Experts of a small language model.
Size: 14 layers, width 512, vocabulary 27944, 215M parameters.
Below are experts of layer 9 (counted from 0) of a mixture-of-experts language model. Rows are named gate (a neuron's input weights, with its number), up (a neuron's input weights, with its number), down (a neuron's output weights, with its number) and show model dimensions 0-127. Each number is 128 + 24 x the weight over its row's rms, rounded and kept within 0 to 255. Numbers have three digits each.
Before each expert's rows: a language model's description of what the expert responds to; "comes before" lists some tokens at least twice as common just after its tokens as in all text. This comes from a sample of Wikipedia text that the model never trained on. Tokens count by the router's weight.

# expert 5
It responds to: Dates, digits, mid-word letters
comes before: ", ", "–", ". ", ") ", ": ", "; "
gate0:105167130161137105126124136105168126135156126086153124128157127113141161128112127143170132117132124122118133176135107153113130098081104128147119132133157109157157144134144126137097133112079146155129147110152114119120191129102104131125100139078135155136121139156122187149119102139103139144148107159190143133135092159135104119086095161117118116163097099134116135150145148111146074100124
up0:110180111121101165094138144155125117162153114141101108137117091104164143139112158118126164120113154115112120111166141159167164146102140107157111138178139118117130140096106116161119129095112104101118105135114150108105117100099131187144156091107112127198074133123106154110138125121125138086087094087092112119126094162144123131128113103121169159126102147100103076140128146135125114147105
down0:125108102165137108132114079168114086116157101121122118102133111090137125140113169090145173186169121117114164108160109122165148091136124147110115167123094130116089110103116130104125117119127144141137115141120079136106168139143114123124139153133121116149063154171108096153106140144070123173064118134086124137091149101182149162112097140124185115133167135148153169083112124139100125111108
gate1:117144136144142119085146150114143115156123112128132120117117102147150153169156157169146086121136119141122102123112127127148146133080125132119113100109132150144080144130147144131164123193144145115137119121151145139149117150140113128122135134105150142090117133113147136096147131100105109139145143117160127096118090131128149153106104082188086177104092094141124057106099133128158138136157
up1:160089127152150130098098107129130171106125086146104149127127128120095128107107133135143129147150123129100127125155108138115147139156148145139094106149153119133084141154090122158151130080130131122117118132090078179119102114128148143112178140165125110188132134116148105179155129155120126149116141126098099133139146122131121129112118122150122126111129156131120134122125116142144151126161
down1:163113140106141145115135118117098118121112109154092157150048155088115138114109137131101113153166151078073110133130088127133117160099125129121106164131108144115159112155117158109134143116119131128104137123123115118119118154087105131148104159142127102174100131119115130133112109111144147118150160181168116103079172113130099164097135127115108134137126102144127169100103114122106116175131
gate2:107144097105131116128121126143161129149134105165105089106128153097095103085163102166113127110069131137137116121100153130128168147151123130104137094146132162138149103148128127109109125146117114120113114149143100120128109122120109128103151133105124132169097127169126137084128121114163162118112166105143155174127121138121144121081111143128166156123152139107146129110124104114135143139137
up2:125109100157156080138133157119120137130116110114123126114108106115106064116141146151130107132142126118138120106161170134102127113139100151148146072129151149115141120127119131101141124109133153093132139139101102133125087107111149106158160122107127131096088105128165171121156098095133120107082128124117133182106102105092166113099118135094138137099169089146148170130128127114139119097143
down2:145143115180082106143115115182126147139121134120123112130175147160110154121142121154089104151132083176122137084131159150111161101179127135121133147164086135106091133144143143071121103163116132086136110121129156164088126106169092112143110142153141160134110139130135136169156132138135144168094124137130123126110131125147114137133109158138151161104148166148111137120133137097116086129103
gate3:116113137158139114107114170108147158130145136115094140140102105131106153162120118128117120103125152137152150129140164149094168142125121126114162117157134123122052145105102079138149151122147117121102116124089148129157159116126139094129130139108156127143084119142144127167149136088128172173090110114140133166117143113140135159143105166124104158119123114175111171139107148106157154109142
up3:138077103161131159158096094136155091126130150094137099130184116127101156137140133170153121160121176147127139112158089168132155125096069148156146168180166164160135106180122104097112188095131127147092116102111163134100112120112144083136113133114089139117120101148149111129123138180125121155169147158101095171095175119099133143189167136133136092110127141102164158137114085137140121160119
down3:139150089159157178149128136107110092152183120148103165163141116063109114128140097129124161114093137084129116114137134082095100135175113122124162151148093106124179163141164103151137128116094138134135108113113158127107145147128097113127087128142106161089149103114109140102165107116120161112133126163137110161163138089126146101107149168134127105079100093175133095130175130161133161109117
gate4:157123164115132138187164157133132123145117131125173136114120151143091087141138123122164092138116141137117125155152141139136174099141121086122158090116147090176097144115089182124136068188078121127119107165161091148134116111143138139150116153112111131119136152122129098144132129099115141087118145123133177098116111125126127168128099099152102144130140134136132095164125139130104130091131
up4:148080105115135114111089116125145121131155135119164121129115101171141121107137118113110112146162113131103181133124158085119088135086136133122126163117130150105095107136126136096096122131118167152137135115140166109119167151121090113156147154102148104095111146105113152102154105132117067126121136093122058137121130168127110131147117153153136155173133131114112127188086138156138124110130
down4:143149120136166108145104151125160118085113146153112147142143112123137149170162159186185148128115134146120111148100108140128146105117091100096108132149146158141093095124157129139115156095110120148156098098147126140180137109120151126154196111132132111148127177119106093126127188104126086130157117088163129113150155119123136095117147119092135160114100174145167145103156110126089100129115

# expert 42
It responds to: Final noun pieces
comes before: "of ", "and ", "(", "in ", "is ", "was "
gate0:133117149119161157139176147139125139146098134170146140121067104153125133105121123122196140134135103113141121145115157109118142080124135148130110125110147109145143123169105113130127122145124113119144113102144151137121135115113142111161127100110137145136099113121160112149124153129079172126083125130143115130106133153130182131093100115074126125145112091150114116139134132113166123147104
up0:125173119101107100136162124125128124147132085106143105162117136151104073142097163124085155113130090139126110150170127110166103135128108128126083103124134143108079109119131117117157128103132153113127099135128109107130145127131105105152147122129112132122108160087147132108132121148128137150135071135144117125142126117114128133134089136173155134134140158138149121158134149147130137140130
down0:133140139145095122140128106124160135130147118118132132145106151109092103115104089097117140149159136087098101130110123149094108101056123094141188149083113128157154106078105149140152150125129106145142155125121155110134147149154126152100151134139099144089155141108125127141187117128096154106110137120137168117198116104230100124188118119112192126117126146154174122134097122145146143097141
gate1:160194102147127104104097118089149136165126121122121150128147148149099166119135104138116096089132132137152129121132146124137129124104097113100128114108141132144150141119167180172111181134064131105119119170130105095123152137156111129146107118133116162101131145161101113147133095093109128140139112132124120124152092148154145150085125144166116120142094153134134128134140086111114135126132
up1:078096169090117122091114159102181108148147135176148163136135114133129072195127154128108151106133122149131099171076116114128107152138146127126137120106079156150123138169157127146146131138118114157103163151150108158144126100150132157117123136095121097112119136097136151132123137132125144133171165172099116104121132122112101112118114132120163126176171102121117129175107135155110146129113
down1:085105181060130142081122131118105105124175147128126093115157129103142108165148144109101143124145126147149139134126173146154131135128132118131134110115125154166147157157176104140167131147155145164091126136141148149072120107097108154114177125146160108130098096139061142128084139096155180165131144142090129124120145112170135140140144131136149139136151122159136152120102135142158122139159
gate2:135102135156136155098149107107139151141122081161093093086132075113111146134115117109137153141138186145122131135138116128116146099117112141129133157109104128166137134133117180149128122126149117161159152121151162127119115144097137184137087112151149110119114093168163112114125153131113071157138157173138155121146124126117129093105118179104138132166106124131114126129128104110115137097108
up2:140169114132087152096102158119132097102116119121147141145136126135153086149151130174157123144136154141121115164149103125139084156112149099086145149097119152149140117094158158151152140125123125109148132109104150169123128122110161103125167086096102141149097164106134138132114131127161132085131124108117142155162134156123096156117150142136137143175153103108126150093134108111187102127117
down2:119103108107184117160117106130160082146147141142135097124131140100105123120077115127145158162139144094122139110108132106148107111138130112146065125092143190124172105116169100117143100140123140141118129106146099125138141142165116114128114152147139127112128142183116123156153158141104123113100086145084114093109150145227133104149126133105100134136128115134143097166143099126113105132143
gate3:102102144095142165094167114089130148137143123163093107102140122145114148121102106154128110140135129108134161143132148104142169147145148146144152166086124102122089131138127095139140120141126124117128167131096125116151119079116126102133116123117131156127113094167130105146167119148171138153080114169158107107119127148145120155065129123132113122122123114106126195155146105161134146137111
up3:146159171146097160129129112138087179128090111165161089125162079084138087150100100115155085113170137101157152162116181123113123152123152130143182129113123117129151141125129145139176114133140150130111153112131129097143110151135116118135156123146126121107148088121167131142160146137095144139109117138186113121140091127140123099142143112067127139177162118132134118149131149145134154158142
down3:138104101129131143110119112135134112126136169078089149124160141114155137136171129129119163100120149154119088142122131138123111105172156094087117194121145124125158141145113093103125094092157124122087126085102135129155098120136160197110119122151102132127114119091135147133104115107135087121138133130118112183105106153007145119142148133109115136139125139120105121114110127114167109146141
gate4:113122096143114113128126149124146128098125144142136144117101134129113107147102150095118119145112179130130137142106119123147113110092122118165130138119118099079147108101130163106135103182095135141098127087145140118116133119150133152114127170141120085134152141129153141135181139140166099102111145170141107151149130154087123103091146144140120139150091143180154126131131132084108155106152
up4:150110128123119094159150105112088129125126147150131108126119115114145149131152147100140132156080122116167117119105141146171125139093099114157120132114138126080180113135108167108110143194102147137134164110149130139142141158164111147142099133142103106113132167104148153160160139187169155127138144144150092104129110119134105105148152123175106115168108125184117087111127088117087145107136
down4:166129092139116159135154148127089118122122129116100139112132124134122136111127122133147117110119117111129138105120129117099128103102136114105098140102121129158107114124089133122148134130156107105124125139126151112148110142086112130097106153114091090111144160113153141133133127136130122158123098109116140127097122109000179120110146122134160135149143108157134107141132138146147105106147

# expert 7
It responds to: Infobox and section punctuation
comes before: "\n", "\n\n", "- ", ": ", "(", "N "
gate0:168143118138125133152117105117117158113140128165115124142129140117148122149121128129120076091083134089125133127128149124117141150104144111121179123113133153136119089079154136106147168108137115183136091112177153096141101149145153122138140082080123153152159130105123111095109114089164112122154082115135138152143155109157114121150119113125097137105118159145124094135121118095136121124151
up0:135116126134078114128163110102149151131154116124156133124140117162125147110118105101112151146158127144152137096066137125104121138122102108101100133123129125149116082115159181162101079095166104088095112166097126119118160162144174106161125141121127069161138157142110112111104148151096111129145117157124130118141119146132112130094149125102113096152150149118104113113114153160104136162135
down0:156138098117148125170153147112103143124156145107120101136115151084116133152118110130106160121182107136123160067161137108130154115089174143161120133078076148088157135118138148140137097150109161147081091187187125111175144156122145134145126116123105120125125118096169128101116092120125130128148097116139123146083132199111130119109112151139093149121127128097143139127104098160134099123107
gate1:132141148139120134114132136122155119095132150165072137122114091148164145106084106103087141158119116147113136122154154121139106097150158126136145129137152124154091119115088098146128167090177147165114094125121118120157135089111157118133116102118160138071130129123121078139107131102121109117133120112102121145163130169111115172106139098135182121105172175147124157111112107113160150108113
up1:123091146090118152189142103124112145139108114125124153128113113084130108104106145154188172150133160149134134146121124133117176109126109116131131121099120137126166139134124151118192112116113085126111152134114095093154091126114110114134108137134090095136133126139159125122155120148114117089143159152136139110130105131130126154159124174156102108138127169110154140116130142115100137167120
down1:166142121151118151125127087101128097120146094094100095124132136132126168133104125121162171135167149133127170100094113113103136159139119144134136143110108104191136126094146090172148154128107084134130084139115140074150121146057126140135161077156141133088157150116146106115129118138112169158161136146155120123132131143149127134143145120159128141146172114135158174138145134161137110105139
gate2:110107163152111148147117109161127123147113114101103131136138088173081128132095090113168101106140119147145162091145136169130109071147170124153133126109139117150159133131122126115100163143149092099117130171174114092119153142137133140105110118153137122095125136104112138112120186126138125098178133113125111131116099118148172148156132110161123173103124152156114109135128127110143180113104
up2:192097122163173096152129166151086138097106134094126150114097112122135154087114164102124092127116131115119162114166169155104101155101114110078116141124112110141124133103103128107119122120086137131131115194123153134128136093139196116153161120123103135151128152112155113109122095108146105137103120144147154152116170124151149130118119165148123116151087162133129081128078133104164151106151
down2:090128133130153103097155082118093086061181104077155144119082127087179156184096132108127084140088143161150164152106106167154122139096100106092119140099157103140104134113137117114148066166107104141126123117123076124137127115151125121158155183144176102120162156094108111104159118120138131106120134123178131125135116123153104116127102127129160145156154125128114099142134126118106115101091
gate3:143097107174157160178097118135135122134100132120166134137135121121119152143096110146133106141142086109140113160116122103126115106146122135117125109112132109144124135142163168142162127089154132162129109131175101070097137116151136125158166107142129108152150140116107121136134146143097114119151161117135076112126084145150138147123157130115127126133160169155132130116104123116097131124141
up3:086144136105152163125127128126142144117104090168141152087147126111119140093100099122149143126086122133180126105110086143094145143105114117168116093169147100126143162132121113156118111140134172153133123150072097156147121168149109091116116144124119129107119121114177111145136105131112133116103120171173107125114120145127127102100083123128156119131126136095113123145163156066155127152171
down3:134153132119165153106139172121102134159112082157125150151154167166102117087132121117157154158112156129084159134153115099135141140154151162109136124101149104147104116135112120140126176133128116099124128101121098129161092107097152180129108090149120132132129119150115138129161117123098078146116100104119069166135161125144148085108117108081109136128087101164139139203124111139127138125095
gate4:110143148134180136127141110121125129091129146041142167064127136138130140162086127110118128146120128151148104138171131116139164128148166161153112119115127145125104082112118100150143131129135134143158117099109113100122113146131171088141147145128184130103096152129131121164140139140146154178133106154168151187081139135127172149129121116093158155151111134150138142160107112103145101078114
up4:161115109136137098117092141120147140137093130142105131141136156121129153118150128111116112153125133120117161132133127138202085115115111101120128115146098126144143098130169099167135136088107158188128118124118111118110194134117127169132147110086112133148171164063133119107168114131126104102147133110114089123159143111131120126158107133115056099129150131128157142142113123162075088106113
down4:101140130148099129123152102148105147112096109134114106118136104136139138135108155113116124148108118110112121130117099151136143140082127088164105082110136134104135103121136140136133104126092093118142093116120094083206134113106102120153075114118098123121108116113091164135138148119114119126137154119157118125142152141147133107156129130093180094096104133150123139096168130121132146116149

# expert 15
It responds to: Sentence breaks and officials
comes before: "The ", "\n\n", "In ", "of ", "He ", "=="
gate0:166160146149090093160126103127107141135126106109162112091148142127144132106156148139157150126155164156100163136141120122088170118064160125121097141143144135147145118104129151102144116138090104108136070135116069116092110131115099107078093117126116104148155116132092162168128130175113108130145089148138090137136123124142103168146134142147095148114131133131055164119163128125137120101126
up0:150086140113131166100106141114120113124157158112132154138106137164106124113143127108153128095138149063119139160113115133179112168120144204130088137087136161097141134091104147139144142092160130115131152138141147162109176124150092150169141134131141114154155080161130081141090086124184145094142145130154147104133126089129147150153115138111175099137110144126138138121107159097119158135078
down0:117132134155123120122139160155152115130138115183127171096125128201105099083131093144167144175111145143124137120108140140127127167093097152156098122168101154182143136100141101144114157110120070131120163153151082124110121126105165164120154090138149142154122128149089107110104135106091145149100128176119139123130148116160119167125127162120165118131129100107121092105076151108171163138138
gate1:129161111147166138093131075170115148114100167085172097145164127084127098140146140124105119107129191167148162121089128143138116141107122145094120117128138099122137131142123174124116160117069135138135151101170119052127123145146124113096118142115152118136117117149165139069125167145108119098102130126165138105113092098126152110114111130115087124143119121142143152098149180131144122113113
up1:126141140105127105126169137132106140154115138125132097127110139104174087118108131175121126158109123134125143151164140101149146085076159133092089145149124138092118154139100145090131105144120117125142115072126090078076162145153160132128098154130146132104104109154199121092157188147134148122133109121128112128133111113142150129090111079141146155140101144113142135102107163140097123112127
down1:143098169156104129129128149098124128103134098107125106105135123134091101150098127126165128149128140092121122142131164116103114135091147119161146094167135118101135129117138139088123139109170161110162075073121083150087131162196095146134077138156170112126114139138110109151139113133100128153103161151116126138110139095154172126122125179139109103104054122158143118127097138142121088108089
gate2:132133143159164113173109115106157121100137141100142113108088156128133141128107130076141131078110109124157158117175149157123117112144122128102144154119153123108127118092139150136118135138081179140128122124105133126146119112132125097128164118081139102131136140168107116133087114124124094118162146117166112111080148118152132135156157147131087075148141134132123108103132110098170126133127
up2:125100130102149104100128109109106196083124133143101107102120135126139120147164084116133131123156092091154177133102101100086166111090175113098143112099140095170135118127147094127147097136131158130122113146104122094106122122112104123158135157140160148084159094118144156108109117151128159114099143104136156100118148107144127183112149162104115123134153139112111145177147125102143125159101
down2:145120126156110138141112106119188101087142142119088107130120159140112147087126112118133140120125142111136151151170125098117070162121150108170134100095130096145126078165127171121138109127142154077182128138136140138089128053153117160088153137141088147133135173164162104100131110088145138111145149155120112100097112125163140151108141154103148170132138135136135140122175147154096089170128
gate3:130106087117155117137138131126146139120128146150149082163132125149092173196108150159115123150130179083129126127138143163141182147122090170140144148101169137147115102114157154145097124171125154110173164114138129108157084149148158153158140135120142150148170134148138085122149151101095108143101130136118100167064119160111095097153130138161126108136134124144082120137136099134138115124098
up3:123128143145155102096199136135107099119134113132123133124123140160133091167116105165113166110096161150148111135183174145160102099149139181130108118128144109098164115138130141122092160172100084091125082124142129103136145110106113116138099110192159133134144103128140114136115131128165164122123148128113115086109160091130140074097126120137127106161118121137178112130140119141145128123106
down3:156123175140084115111156135141129096098111117122114131118134146103144150153148169125131128091073111139129189146130172101113145088110160144107137139105147135081089166083119149145149137116130184141146143139161116160159153108159149080134158107108131126119130097115137154161075099116173084141176147126135142129109091127149100126128143156146082112090168115140150113128132114105122123173132
gate4:147119155192143143125158135148166144168107113100100150165109088117123132179092104099123124121152168139127143128091096138122112162136113126141093105203151144118111114090087147156189157141079135184157089100124102124133093096128117105142124137091111196107111124118146144128094105086159127166091160139129114152109119109156140125138131112115139128160146120162103133151130121105163137164131
up4:137138156139072146132122109127123094130140126087129139164153104136110131127121091134127104112137108106143114104105132146132089107136127144114096157105142153106147094105136121113146138119160099138123146171140182138155089155107162119160150100145112140122082130105137155168088117131119090140129125117153165155101124127145150139183144150137164095119139114155098144120122088155145098138128
down4:172113144147136128076132135108098103106101100130157120148158061117129139151126111107180113157106153136128125124087098138125134130090162100142147168153124104132137141141155116157151121172146154128122144128151113138130074169140163149145109124154106158153138135096149130138157118091161143132130135109122130125139098124163094143132089109145158159140145141097153128064138121106137116095140

# expert 36
It responds to: Prepositions before phrases
comes before: "the ", "a ", "his ", "an ", "their ", "its "
gate0:179081095130127121154163122148183113099129135110113127115141077109122152106167124075154129091123122124176149102112134106115130114149094131109174124102151128168092143125125119103101162129158107109125170130108152138121121128153110113115132110118122111085143150111143089164176162124131143094122135110139132094123120108120125118100093099132100156119151123144187079135165152138113081123131
up0:142118161120106138176134130128130109132148154137133107127131068120122109106100145135137159110125090149114083148125159146164137144142101125105103143175137121101150127099146113131149107139139163090106120157139136121113135145149108097100135165107153129099108145176103130174120152144115114140141078179095163123106117104140132089137117171167155154103122125112162146133131182174124142156182
down0:128165160142153141113105118137143101096101097120139127125118118099089115102107120176115120155116151140107161110146116141153127122095139166125191139111107094119134090121138155151152098110149147081089148155093135116124114137165122133136103119088109116118159132147131182107141167122093112115105148118163165116106144152083085147105151151095142132126115146120121149145081120126118125103137
gate1:113112112133105172152133147097150131099130134164110134089100121125109163162118076098191121127107147102104132138090105164143165098117118117112134172157094138147141107108116145154126138168099143164144144138124120164146126122125148138102122134138114126132129159108106148119183101113176146142129108122155156138121152128111121159140151157105137115159153126131091108118122125123152132109144
up1:134136145157102154141126154133077184087106142174182151117126111096135103118093120129116144096129137149114163147115163145112152123142131144119127130144132098160142135093145142087120090121129089127102135112118131139086137143117162114087117130128118105085113114159148170109140158125092124098130105105145128068143113135152139096109133175117145117098163142127129125128099074126120147132150
down1:121141149112097129106083088108169121162111124120138146136159138139117137141123136173173140141128169137118100171141147135143109119097132153111150144180106113141092152128148115124118102125135106154131148133129147128129107103121115093139128188109104131126152153139120136135164127139129115130120144153136156134120139113046118177136110097107127191110156118116135134109172112144111131109121
gate2:096148128136152114155117144131133117151158099112130156117145124129122115103138179133134201183132137131083134138100137141127091100099113143139136096147089112097159108102126121138163131118133131135146129109122080101142121154108106152114156163176170109122136144142092141129165117146068167128128087134103111126142089142130106124126137134115049109116158181132111143131143135151107119085143
up2:129132131133135093130167122138079155087148130117151118119157103163134122093145129136134163142151119151106137121126123147166089111151127091125096109153102126112138139152122152122135128140138120085104142151138095128137123167147110143145095110097146128106115144105130130112145138151131114150115131104118161123103162104131163090159177174137139158109104147113115141101147149145154091125135
down2:103125141103091140163094124140132144103148134133130177100103119082112133133131137124150142141111106105140094169152103110161116090111112066152126100109128189141135090151132123139091134116119066151129135128120139141135159153164112096150129194122155157129140141120113151135107160123080124140154097111155137113160112138208134147122080140179131131137107162175093127160118131096139078076143
gate3:114195117140114122117143147179107128109091126152145122137122193137123163110089118114148143154149170123098120118124133141109112151134142125127213125094112137135133149136150207138125130160169128131125125125123148122172141132143125096130158113147154121101147133130130102180105142103101150146106129148160143118127128146158118088142134133109134147116126121131138112109129119110128129119112
up3:095141149157130094121099164098121112152109140121158163162121128134095099147128101098141101113142124160143109119154107117108125116136105108113146153137079152129144140174137196134130136164082085112147158129128089139106156137136115103085113108114156134136135135124113096151131163081103148084144138102129120109083108118159138142117098132130126107147074184143160093119155112126160139124140
down3:101144127142146090120149135109158104078134164145183098138141170123123120151163136114125127111093171114116123122099119116106127138123131109093129084162102153087198154152117147111073134128107115138163136142123138143077110114163131146137106139068134145099124107175092135114134110065106114096139092131140118121095082118082162161155151129116125137166121080124179125118108110110112135128126
gate4:156089120100124125166141089105101130128135171090110132156177130142152104140143132140140111134143157147180113099147138151161182105137136100124105120139129145137126099124069104123159173101113163110127097084124115123118109132127110074131152094140151146136116158130135121117132123098095126146127139124147123134138128155127125129128140116151097150099116136125145128122159192145116158146132
up4:150144150111124102051114145166106106096115098131094184101097100123141119137166111117126115145166114108118126131088140138159146129115133165120167162127125104114168078142150133109113108145106096129123155143160157105149125144123161172147114144113080082166144142172135164108137120178154142107115136129140121162126111112137151099105158146155120136107094121097109101148112096126104110103149
down4:120118157152118137112157148090126136162134143148138131084137097150148149106106101154143147083150098115151180165135147135154120133145130136113081137122124140102150112132115140120120096146107119123115127154160159110094178090147131163164132186143153178107140127127143095109170128149172086135105108119147147148126152095179114125136093106111126124102160139135127158139153128137197156138085

# expert 47
It responds to: Relational prepositions
comes before: "the ", "The ", "he ", "his ", "New ", "P"
gate0:112089154096163117131142080156119170151127131157138125098131099108140101136118128158182172098139103133098125123129148097143123103120076146129154101153139122098093088117100144121120139102091137109169125112125151056145120098153129105116096127118133079118116136132156115082097106103148162138153127070097136131116151180110161156145184134109142176100144137107085117129121126146123139102169
up0:137177121116105150104128120146157108123089089149140111153179126093136123052122115131153110096112118146089128119080098128085114128144139104143147148199159148122113167114143128101138111114125145120103090142112112106132115148149131125112142158138177130110130148134130107143123202132111111115121112138117111138145131183114129145109131114084115116062122114139132127097129120164113108135163
down0:142121142167123104148124130154053160137090160113115164123148100160154147146142157106147104131128098149112160178168119101143171121117158185117103110135161115173108100093149162082114109117159140136138149141179154123101141145123105133122118168098146163120137134143136199122100112117150157130105168096138097110108094104038113131072130129166152104147165090099135132146117114130124095131103
gate1:118147116080116067152128118140136099100104105135105113131139122143131181109143146106120150128090142123090176152111161158120167147104130148136141127164095109140168110138117105087124155126079123123100161128071090085114107135137168093126116119113132147118114094119082151113079126141081123158121132135144133133146116146094134108145135114151114125126165089164147109137136135153123180117156
up1:160136134139150147138135179154141188097112150134135108126126121116104158102146115127128132087100141123160113094137101101112106158097097100157116105116140114117108125134162118116159076138173111174103109112146135151067108097171123132160113148144133120132151126137154098147126107125111140102112142109118103164116066115101145151119133098140154186091103107097099143156095143081114128172140
down1:123119121134171139119104132162146121131126138119163174083157138117120142119135155117124139186074146123130134167131087179114116139113097119101098081117120128121121145122114144140120144161124133175137125094144164119089102116128110175129133121117153124142144118148128122161117155147093106118125116154099147098158127147196150132154141130144124164122110120090121122099141125144092147168114
gate2:142126130136086084074148117096132141137113135119136129114153163119113114113113137106103130116106152172134117132147139159134143125075117155156147132132121142127154126134147128128146130138118171157119118155079108166143135090137157135166107111114130150120130124133159120103154114125130111140132113135113192098103104137151133128163154130115160097138109159135132106108180159087095154142103
up2:075166109119132156163156156120108072123123148129104130052123140139127148105084094105126108098127107143098113114123096124113127149170163140127122118098091141131133131112159108109087100158160085133138115131110137155146142103121158133138084129138115169147142098092141072152141138146155095138161166166130179137135110153167119159143118121154120083144114082098156150127108088130124145133065
down2:099129131145165144136135183118133092073084113108151073092095082118154140106169116126096159155126120111145116130142133136147110098128105130154132133137141121117105145148136123147138096144166113161151148162135131150092129164160114135157167146118106101126133100132098155110127124094182124142162134097103114152150118134063119161161156154125122148160143118113145165145104108130113116100176
gate3:123128142160094131139135119102129106138137119114166095137132140156136123161140109091167158112158104127114183137142163091129138161147114131129142101108153150127129081128128128146116133156133145173185141153163113121129129130129112169127100077148099124144164085153115169156121158149165137149126097156142139102153151138148140141115141125119114112148124144101064139141144134133147146094078
up3:119139111143129099125149153166165157109132185108114109138144090108128139054129143134090144131148126125143159132102110124134125138134094133141088150127104113124150138140114103143130144055109100086127136123115106113090117094107133171133153145130158120159126121115127184122140145147122110106146089119138129152158126183133120142133134095135119105086108103137174155101118106117127144129149
down3:133121140146149095129130130143144111089109170131117152129082094096102135130099132139135142157170119114114115117124110154131130119158149120107107160095148114108129118187124152116121144139139086098106114118149151125168094108152166136096083131129156157131140136152167123138148128120114121149166147138135119175100153141116134128170104160113079098154160144143124148126118114146131111080168
gate4:086126144132140152136159095148140105124130186156105108093127132135146145103155107140103164157139103110153116133131103123179151135171141156153125089129096110113159146155139054122168095147175129099103155112141114126132118109117146129157141159135112140131127125130159139116118156147134133126120164111109081181146148141128103153122118172121140162134136077100106125134120104149140133161161
up4:107177142118137139174122144135153081141129144151112132095086161163115155107133153136117134119127064129157122152107113167176103127113116155134121132113116152120141149155153090122130127117108139122076165121143088125156119152150165147137110139124097151121096166143091147139140099130117143104130162155147148096104112128094114100085152168140101119142113128085129163133108145120106127129149
down4:153115184120114098143174110119108129101117117136131143133110149167166102145114122126112158106123121122118135158097149178159092121132140118112096111058130146096140133140129125114177113144117110129159154170174145149138115143097091132099050127109145141120105130107154116136129091121141166119126139123138130147134184132000124119124126121112106095144130106105092135133125070118148098118121